Experts of a small language model: 10 layers.
Below are experts of layer 7 (counted from 0) of a mixture-of-experts language model. Rows are named router (the router's row for the expert), up (a neuron's input weights, with its number) and show model dimensions 280-335. Each number is 200 + 30 x the weight over its row's rms, rounded and kept within 0 to 999.
Before each expert's rows: "mostly gets" lists some tokens that are sent to it at least half of the time; "comes after" lists some tokens at least twice as common just before its tokens as in all text. This comes from a sample of Wikipedia text that the model never trained on. Tokens count by the router's weight.

# expert 26
mostly gets: " ", "wa", " $", "_{", "See", " "
comes after: " |", "|", ",", ";", ":", " in"
router,213,251,132,176,215,231,119,228,164,182,213,203,256,153,206,212,223,224,226,198,239,173,193,192,202,156,213,256,227,201,136,236,184,182,193,228,195,227,199,224,193,235,202,194,194,174,166,186,155,175,184,251,160,218,203,196
up0,202,210,237,214,160,156,209,200,218,134,214,173,167,190,232,192,173,166,218,141,178,178,191,205,194,186,228,199,268,204,182,230,199,176,175,220,152,175,187,169,199,235,182,205,264,206,218,233,183,175,173,177,195,195,158,154

# expert 3
mostly gets: "man", "land", " National", " American", " season", " year"
comes after: " ", "1", "0", "9", " the", "2"
router,191,192,227,172,210,167,259,190,162,188,224,196,211,185,210,163,236,138,217,222,192,182,176,257,186,206,205,231,226,235,124,179,234,188,193,179,239,214,271,155,198,171,170,214,239,210,282,236,191,223,211,226,216,198,103,179
up0,181,192,279,251,187,230,200,216,237,248,232,217,245,208,182,234,152,160,217,206,220,165,211,200,193,196,213,203,195,230,159,196,219,147,201,167,186,160,208,216,210,180,176,226,197,176,171,217,232,154,162,183,210,229,241,163

# expert 24
mostly gets: " D", " K", " W", "W", " O", " N"
comes after: " (", "\n", " \"", "-", ".", "==="
router,178,178,172,195,252,175,168,179,135,186,267,132,210,166,178,169,218,156,186,200,230,215,152,263,189,191,218,204,131,164,228,213,174,160,219,207,277,217,162,272,232,172,199,190,141,248,197,210,189,211,148,183,147,164,220,221
up0,188,210,244,207,182,191,218,184,166,210,211,211,260,206,181,249,217,181,142,249,199,206,178,249,182,186,137,175,195,139,233,183,207,215,171,218,177,171,221,201,210,236,225,200,200,177,207,239,207,155,179,194,192,167,215,157

# expert 29
mostly gets: " years", " century", " year", " days", " million", " months"
comes after: "1", "0", "2", "9", "8", "5"
router,203,197,239,180,249,209,226,208,153,172,209,222,244,198,237,145,200,140,214,168,192,256,170,170,221,247,239,165,218,215,222,210,208,196,200,194,194,245,252,168,201,126,177,184,218,146,264,246,180,196,200,195,223,228,166,147
up0,194,233,192,189,192,247,200,192,228,170,235,156,204,215,209,163,226,217,183,226,210,248,211,205,207,229,205,179,186,173,162,227,129,150,194,175,209,177,184,141,222,110,209,214,166,150,188,229,250,215,205,215,191,193,193,144

# expert 45
mostly gets: "ra", "ro", "ga", "lo", "go", "di"
comes after: " ", " St", "tempo", " c", "cy", " di"
router,170,186,219,210,159,234,229,203,236,183,176,212,157,172,231,168,175,218,172,173,199,205,234,188,179,156,199,187,262,184,201,185,182,187,195,151,271,233,197,195,171,167,202,181,238,224,199,164,172,234,172,210,217,201,244,209
up0,191,194,128,183,201,152,164,187,146,157,218,245,219,212,179,178,211,164,231,184,172,198,213,176,198,170,128,216,257,169,186,174,220,196,253,211,161,164,133,221,194,183,196,198,250,210,263,279,181,160,178,234,168,225,185,220

# expert 34
mostly gets: " S", " B", " I", " N", " K", " E"
comes after: " |", ",", "-", ":", " of", " the"
router,207,165,158,209,156,134,234,201,182,200,225,244,210,152,229,241,193,218,156,182,225,207,172,188,196,218,234,194,197,219,214,240,217,220,215,200,210,212,255,153,223,202,222,201,184,176,214,237,181,232,185,192,218,239,193,243
up0,239,173,224,231,140,221,227,216,159,195,158,255,154,183,203,214,207,202,148,248,211,212,196,166,144,179,165,184,226,187,231,153,218,245,185,169,130,193,226,247,120,220,207,241,154,251,233,201,176,208,184,200,198,160,195,186

# expert 43
mostly gets: " T", "M", " E", "T", " Pa", "I"
comes after: "–", " (", " ", "-", " \"", "\n"
router,167,165,205,216,266,188,246,235,157,222,186,173,191,130,238,114,124,195,211,222,196,192,177,221,214,222,191,187,223,126,242,197,176,194,195,177,235,207,214,197,226,159,188,166,220,214,230,215,156,143,209,247,182,198,183,236
up0,207,204,164,185,239,191,150,183,180,221,239,174,216,157,194,235,198,220,236,233,203,191,233,170,208,206,223,240,190,252,182,155,228,146,167,189,205,173,183,176,198,165,181,202,258,191,228,208,163,186,206,189,267,293,179,234

# expert 47
mostly gets: "a", "==", "===", "en", " ==", " ==="
comes after: "\n", ")", ";", " information", "cre", " career"
router,214,199,185,216,199,228,158,170,227,218,179,221,222,227,228,210,214,217,273,208,198,228,161,166,206,208,198,193,172,209,197,205,156,207,205,205,173,206,234,241,167,228,219,206,250,209,207,221,217,211,163,194,199,215,221,198
up0,123,179,185,195,178,219,208,208,178,184,164,183,183,205,197,181,249,210,175,174,223,171,212,185,214,192,237,206,232,189,139,244,171,208,158,200,166,171,186,235,200,173,180,203,173,204,170,233,198,135,201,156,176,207,183,197

# expert 6
mostly gets: "mi", " County", " Team", " Total", " District", " Date"
comes after: "-", " |", "|"
router,183,170,215,257,182,239,200,218,181,223,215,202,227,197,175,217,217,252,193,182,240,261,224,155,186,218,240,222,210,245,260,234,235,183,178,184,196,202,193,194,226,162,200,159,239,193,149,228,194,187,192,203,192,173,182,151
up0,237,235,208,208,166,258,175,258,223,205,178,167,201,197,197,172,138,163,187,214,172,189,228,167,241,215,216,239,168,201,175,208,227,195,206,228,170,277,195,179,242,188,180,156,193,211,155,208,189,185,232,232,173,228,149,167

# expert 22
mostly gets: " Me", " when", " where", " end", " there", " people"
comes after: " ", " (", "–", " −", " for", " that"
router,202,245,172,201,185,192,220,196,231,174,185,178,169,160,175,202,196,220,187,231,168,226,206,227,234,216,197,183,193,178,192,200,203,217,214,219,234,176,190,145,165,230,214,207,191,144,236,242,158,199,185,147,211,187,226,121
up0,178,202,132,214,205,251,176,154,204,184,243,199,202,214,208,194,220,230,221,239,191,144,204,167,186,158,173,244,228,214,201,210,198,177,205,188,132,234,181,201,179,194,197,238,200,202,212,196,133,259,182,223,192,140,188,232